Experts of a small language model.
Size: 11 layers, width 192.
Experts: 160 SwiGLU neurons an expert, 2 picks a token, a softmax router, a shared expert of 128 neurons.
Training: 520M tokens, 7940 steps.
Below are experts of layer 5 (counted from 0) of a mixture-of-experts language model. Rows are named router (the router's row for the expert), gate (a neuron's input weights, with its number), up (a neuron's input weights, with its number), down (a neuron's output weights, with its number) and show model dimensions 0-63. Each number is 50 + 12 x the weight over its row's rms, rounded and kept within 0 to 99.
Before each expert's rows: a language model's description of what the expert responds to. This comes from a sample of Wikipedia text that the model never trained on.

# expert 6
Description: Common first names like John, James and Mary, plus middle syllables of personal and place names, such as Lu-is, Xinj-ian-g, J-ay.
router:55 41 58 67 42 26 50 39 65 48 38 53 50 50 56 61 59 52 45 62 57 53 48 50 31 41 41 62 26 35 36 41 51 62 61 31 44 53 59 53 21 45 47 58 51 59 77 50 43 62 45 56 38 33 60 68 47 43 66 50 49 58 35 54
gate0:48 41 34 58 46 45 33 38 57 28 62 51 50 34 57 72 61 75 45 63 37 63 61 72 69 64 45 63 66 54 51 57 45 45 22 29 50 38 61 39 63 32 26 47 39 41 55 44 33 45 68 55 60 58 51 69 46 46 48 40 35 73 60 30
up0:32 47 59 57 42 20 52 60 28 70 54 43 70 56 35 27 51 59 49 47 35 64 58 44 37 50 48 63 50 37 61 41 42 39 54 56 43 53 54 55 56 58 49 65 45 30 57 48 52 50 54 38 35 55 48 52 46 60 42 45 77 50 60 71
down0:63 56 56 61 42 51 50 35 68 43 33 43 43 47 37 64 45 44 45 53 70 40 54 31 57 45 55 48 30 51 19 57 41 64 41 53 46 52 68 63 40 41 58 53 57 60 42 43 48 60 19 64 41 36 41 45 59 42 53 74 55 49 55 19

# expert 11
Description: Derivational endings completing words, such as -al, -ic, -ical, -ly, -ate, -ary (intern-al, doctor-ate), plus common adjectives like new, public, former.
router:55 40 47 42 50 52 51 57 30 33 49 67 52 32 47 75 65 41 49 60 36 60 52 52 65 31 47 39 45 45 54 46 39 64 30 35 47 46 62 64 53 50 47 39 44 40 62 43 71 51 58 77 51 62 28 42 42 61 46 40 41 44 55 57
gate16:58 53 56 53 75 52 43 80 53 48 38 36 53 64 39 37 40 35 72 44 40 60 38 57 69 59 55 44 73 62 58 47 60 63 43 59 66 55 68 45 52 20 65 39 50 54 51 62 45 36 63 39 52 44 51 44 50 58 27 52 44 39 68 61
up16:58 36 53 37 51 45 44 36 46 45 58 50 44 47 31 44 36 69 36 47 60 33 36 48 37 39 94 52 45 28 50 49 54 51 67 51 58 25 47 40 38 75 62 66 49 61 64 42 50 39 54 49 52 51 47 61 47 50 59 58 41 50 41 53
down16:46 41 27 31 58 44 50 45 32 46 63 49 56 35 14 37 30 43 50 47 44 68 50 45 50 52 57 55 43 48 52 43 31 18 48 66 46 57 39 59 51 48 57 44 46 47 59 34 56 50 47 34 61 44 28 51 45 51 35 56 50 40 37 55

# expert 15
Description: Short early fragments such as og, ag, h, am within proper names and rare words, like m-og-uls, N-ag-orno, Sap-ong, M-iam-i.
router:43 41 43 35 46 76 45 48 52 49 53 43 55 55 43 37 44 52 33 52 52 35 47 44 27 73 35 56 51 42 43 42 73 47 42 41 65 50 66 43 51 65 57 44 44 36 33 56 55 50 48 48 65 43 49 64 46 45 47 54 35 34 60 64
gate0:44 43 67 52 52 46 45 52 70 51 54 47 42 55 54 44 25 30 39 70 44 33 64 61 71 58 64 44 25 39 40 53 79 50 55 36 65 43 28 55 41 44 51 50 57 45 56 81 52 77 61 54 48 35 46 52 65 43 57 36 60 48 58 43
up0:58 54 22 62 42 53 65 39 27 61 35 45 50 67 43 47 53 60 43 34 43 60 52 48 31 40 34 52 61 48 62 48 49 73 54 65 45 36 60 46 25 51 40 29 50 49 66 48 22 51 45 72 58 65 53 43 56 45 30 56 52 51 47 52
down0:44 67 56 43 47 65 45 64 48 47 47 47 60 38 48 70 53 56 64 62 55 63 59 30 69 64 57 53 41 38 40 50 56 41 59 50 65 29 28 48 60 49 55 21 50 49 39 54 51 48 37 15 43 45 59 47 52 47 59 87 71 53 56 56

# expert 2
Description: Commas, parentheses, dashes, slashes and colons, especially inside dates, numbers, chemical identifiers and table cells, such as (r. 1232–1241) and N/a.
router:49 48 50 34 81 50 61 68 48 41 14 49 55 42 66 55 65 47 59 65 57 43 47 39 41 61 56 55 50 74 32 53 63 53 60 37 33 44 25 31 60 51 48 73 63 64 63 57 47 17 48 48 38 46 54 46 59 43 46 52 48 58 56 38
gate0:40 62 42 57 60 33 41 36 56 59 38 67 58 31 75 50 49 47 37 44 47 63 40 58 46 75 70 47 49 44 53 48 53 46 71 47 65 51 54 23 42 35 57 63 58 42 55 62 57 44 48 47 60 38 67 47 48 41 59 38 60 54 57 78
up0:62 49 70 35 46 48 46 61 56 48 37 61 52 49 50 48 52 56 52 57 38 48 48 51 47 54 55 37 29 63 66 38 40 53 56 62 46 54 38 67 49 54 61 52 31 35 64 45 46 53 46 47 64 24 70 81 58 35 54 55 55 50 68 26
down0:60 44 60 50 28 68 36 48 57 51 53 44 25 37 34 75 65 53 37 50 53 42 58 53 74 60 37 53 75 52 32 75 50 34 39 48 61 26 32 53 63 69 61 76 52 32 51 56 52 52 38 38 45 46 68 43 63 52 62 38 49 58 28 63

# expert 5
Description: Word-final suffix pieces like -ions, -ers, -ies, -ment, plus short content words (film, work, music), often in names within tables.
router:71 65 50 57 67 49 45 49 71 47 67 49 40 36 66 51 39 40 54 49 36 48 43 51 43 57 56 35 61 52 54 44 33 56 45 56 45 33 53 30 44 71 72 48 48 47 47 63 73 60 57 59 54 65 45 50 45 54 44 46 67 43 65 53
gate0:42 27 60 38 54 53 37 46 68 62 43 39 45 58 63 63 47 33 48 60 56 34 39 39 43 49 53 60 45 46 63 41 72 49 38 41 52 52 29 53 37 45 48 65 46 62 72 61 67 39 66 50 38 49 67 55 56 71 47 36 41 50 53 52
up0:37 39 41 62 65 52 57 36 62 73 63 32 44 31 48 62 48 65 37 69 60 58 53 48 33 49 42 19 50 61 56 52 62 47 64 48 67 50 46 49 49 62 41 38 53 50 43 41 47 65 57 68 68 35 50 56 34 45 51 60 57 40 56 47
down0:65 65 53 60 49 41 59 42 35 38 36 61 44 67 30 48 62 45 53 45 56 55 45 45 64 54 75 56 61 75 18 58 49 68 56 45 49 45 61 61 49 61 31 40 57 70 48 75 38 48 57 69 44 55 39 43 53 26 35 50 58 53 42 32

# expert 8
Description: Numbers, of, with and other function words in quantity phrases, especially census demographics, such as 65 years of age, householder with, two storeys.
router:58 24 59 46 57 37 54 48 49 69 60 43 47 55 69 52 55 67 29 49 37 80 51 62 59 37 60 71 43 70 57 59 55 25 56 65 53 66 45 56 58 33 44 60 25 48 36 46 52 41 42 66 48 52 60 40 37 24 74 26 54 36 45 43
gate68:54 33 55 60 48 76 37 40 61 37 42 38 61 49 49 38 51 49 46 44 39 24 44 46 47 64 28 48 36 65 47 28 60 46 57 54 46 53 50 57 51 45 38 27 51 54 67 38 42 45 54 31 58 76 41 42 38 57 49 66 42 45 45 33
up68:30 60 69 67 46 50 36 48 62 40 56 57 23 62 42 28 50 60 35 59 48 41 44 58 71 60 45 60 41 48 63 45 59 40 69 55 66 53 55 68 59 70 46 40 71 53 50 62 41 43 59 64 66 51 35 53 35 66 50 34 32 37 49 48
down68:54 59 37 46 32 62 59 67 26 34 34 35 49 52 65 58 70 58 38 38 40 32 60 45 48 48 47 52 40 55 71 50 32 58 42 66 63 57 26 54 58 57 54 57 39 50 75 14 37 45 66 36 54 50 66 45 45 36 57 33 47 50 54 58

# expert 12
Description: Prepositions and to following verbs or participles in biographical narrative, such as managed to, remained together for, certified gold by.
router:41 59 53 36 44 33 48 44 57 46 40 62 52 60 47 71 43 71 35 13 32 66 70 39 57 56 55 51 59 44 55 86 39 47 58 54 71 67 39 43 51 52 58 76 62 44 48 39 69 52 41 54 55 78 56 30 57 43 67 54 58 54 33 35
gate0:39 48 50 56 53 50 53 38 44 64 58 49 47 57 37 54 52 35 52 64 64 42 62 41 40 49 52 52 60 39 51 41 39 59 67 36 72 55 49 30 70 41 56 69 58 76 76 36 35 27 58 49 11 52 60 25 36 51 77 50 46 59 44 43
up0:63 31 34 51 55 49 48 55 48 59 51 45 49 32 52 61 52 42 34 41 48 11 32 47 58 40 50 50 55 29 44 58 63 46 45 64 48 55 45 31 48 54 46 57 34 58 44 66 25 28 25 54 25 44 66 44 44 38 51 54 62 40 60 46
down0:56 65 30 48 53 44 53 46 83 64 55 40 63 38 40 67 43 42 40 60 53 71 55 63 33 69 71 60 63 52 51 59 40 45 57 54 40 46 33 67 31 60 42 54 41 55 54 30 35 61 36 47 69 53 32 42 41 63 84 52 36 44 73 68

# expert 13
Description: Middle or final syllable pieces like et, en, ing, ant, el following an initial consonant, as in swe-et, twe-et, Sarr-ant-onio.
router:62 61 37 56 26 35 54 42 59 50 53 33 57 41 56 29 58 40 44 43 51 69 39 57 37 70 67 51 48 46 54 47 59 48 75 59 36 35 44 38 36 35 50 44 65 63 69 41 26 51 44 51 42 52 41 62 57 58 48 52 46 52 49 47
gate16:55 45 61 46 51 58 68 68 44 61 56 55 56 55 51 44 52 68 30 44 54 67 60 46 38 41 49 50 46 56 45 57 31 60 48 53 75 30 65 41 66 72 42 43 38 48 45 52 56 39 45 43 54 31 26 41 48 41 39 38 43 42 45 59
up16:46 70 46 50 50 37 71 68 50 46 42 53 67 55 45 47 35 74 44 31 50 40 55 56 41 41 37 43 27 49 65 61 73 47 36 59 51 37 65 59 55 56 40 53 35 49 55 59 24 38 54 50 58 53 57 65 39 36 54 45 63 50 47 58
down16:45 58 47 70 49 40 54 40 58 35 48 32 14 57 45 49 54 56 53 64 58 40 56 46 46 32 44 26 49 43 68 56 61 48 38 47 50 75 21 58 54 44 52 62 41 52 57 20 55 51 64 59 71 10 43 46 51 61 45 38 35 29 68 48

# expert 0
Description: Word-final suffix pieces completing nouns, especially agent and role nouns in infobox fields, such as Design-er, Found-er, minist-ries.
router:53 59 41 47 58 67 45 67 49 38 62 49 43 48 45 41 54 75 70 53 49 46 52 38 68 45 65 38 54 42 65 69 32 45 37 44 61 34 49 68 46 58 47 43 43 56 25 39 78 27 52 55 68 41 44 46 59 74 31 53 49 61 44 53
gate16:42 51 63 57 62 85 50 57 63 33 43 53 39 54 50 82 53 66 41 44 60 68 47 61 43 57 30 31 43 43 47 54 57 56 56 73 47 40 36 72 37 41 47 50 70 28 42 58 56 41 44 55 65 40 36 45 57 33 46 49 34 51 41 36
up16:37 69 55 30 32 48 53 46 58 69 60 46 38 47 48 29 53 42 52 49 25 63 63 63 47 53 56 51 57 55 45 69 53 38 44 37 37 53 76 43 56 42 70 48 69 48 50 43 31 50 54 50 51 42 47 57 58 33 40 50 67 35 59 55
down16:36 39 68 43 58 47 44 48 50 40 34 46 38 51 50 45 32 63 63 38 50 60 38 55 55 52 60 33 51 35 47 47 60 30 40 47 57 72 61 67 47 37 51 51 78 49 34 54 48 48 27 41 70 58 68 61 49 61 46 36 36 48 33 41

# expert 1
Description: Early pieces of multi-token words, often Latinate prefixes or stems awaiting a suffix, such as dis, inter, trans, rel-u-ctant, ex-cl-usive.
router:32 68 40 56 23 58 54 54 55 57 53 56 41 43 53 29 63 53 33 31 33 40 53 82 61 50 35 56 53 45 57 39 40 40 42 71 61 61 45 78 57 66 40 38 48 47 60 61 46 63 59 29 49 38 38 29 46 79 52 53 17 69 57 78
gate0:56 61 52 55 37 84 59 34 54 39 36 67 42 53 41 51 76 49 38 50 50 37 57 32 72 54 49 46 51 37 36 62 37 37 39 38 49 33 25 38 43 65 59 40 48 32 42 39 23 31 59 48 62 53 63 52 43 34 66 56 32 60 17 44
up0:58 67 55 42 44 49 32 51 29 41 49 45 54 50 51 47 44 44 42 32 44 54 43 54 50 70 49 54 68 46 79 63 43 34 46 41 60 52 61 46 51 13 43 40 53 44 55 52 49 39 60 51 61 57 43 68 47 70 37 66 57 49 51 65
down0:47 38 63 46 38 57 51 38 49 60 36 48 45 38 70 54 30 44 42 56 49 78 38 46 58 51 41 62 50 53 52 58 45 55 70 40 38 46 48 58 65 57 71 58 51 69 55 30 36 74 57 29 34 53 38 46 60 64 54 41 38 50 70 40

# expert 4
Description: First consonant pieces of words split into parts, often after a capital letter, such as Car-b-ohydrate, C-urr-ently, sp, comp, dec.
router:41 27 55 73 55 61 53 48 42 42 69 51 40 56 42 36 37 38 62 46 49 42 32 58 46 64 35 43 49 42 54 42 66 50 52 53 57 35 69 80 41 54 65 48 68 36 33 47 40 58 42 40 57 49 33 59 50 66 56 55 58 36 52 76
gate0:35 59 35 51 42 89 44 73 52 47 54 39 60 54 53 44 32 51 37 51 49 52 50 47 73 55 46 56 41 36 49 57 57 33 63 62 37 55 51 58 65 41 52 72 37 43 31 49 66 58 51 56 45 43 30 77 47 41 56 23 49 08 49 23
up0:33 59 49 43 71 58 53 62 43 68 43 42 56 35 61 60 29 38 40 37 67 30 52 44 34 61 49 31 46 77 63 41 82 24 54 56 49 24 55 49 36 55 69 35 56 27 55 52 37 66 40 42 63 56 35 40 43 48 66 38 51 41 46 33
down0:48 49 33 33 76 38 59 48 47 51 16 59 67 67 75 52 62 45 47 71 55 58 41 30 39 45 49 50 36 36 52 38 68 46 36 36 56 52 58 60 30 64 43 68 61 60 44 59 63 64 31 53 52 48 54 64 48 36 49 37 58 44 44 45

# expert 9
Description: Pipes closing table cells after scores or numbers, plus the, in, a, In, The introducing phrases and proper names.
router:55 54 65 64 81 56 59 73 36 51 38 58 41 54 37 52 31 35 57 60 56 43 60 35 55 29 59 39 65 59 45 39 44 39 53 54 43 68 36 46 65 32 56 65 48 42 47 32 31 44 66 69 35 47 54 70 42 45 52 67 68 30 44 33
gate16:48 37 41 40 26 41 56 53 46 61 56 65 55 45 39 57 37 60 64 50 68 63 63 30 56 43 41 63 40 57 63 57 55 57 47 36 31 41 45 34 47 56 32 55 42 34 37 42 32 66 49 49 56 37 47 55 82 63 61 62 56 14 38 23
up16:60 50 56 41 57 63 67 21 66 49 57 40 80 48 33 48 54 38 54 65 71 32 45 49 70 64 51 34 40 49 41 37 46 56 42 49 52 30 39 46 67 57 48 70 10 62 57 58 53 57 47 46 44 61 37 44 41 40 60 50 27 60 51 36
down16:53 35 28 56 31 70 40 55 46 47 72 39 49 40 56 42 72 56 48 46 22 32 45 51 63 73 55 51 41 51 66 60 57 49 47 44 56 42 53 40 50 45 37 57 35 72 47 64 65 80 53 46 41 54 39 34 37 39 55 30 45 53 58 44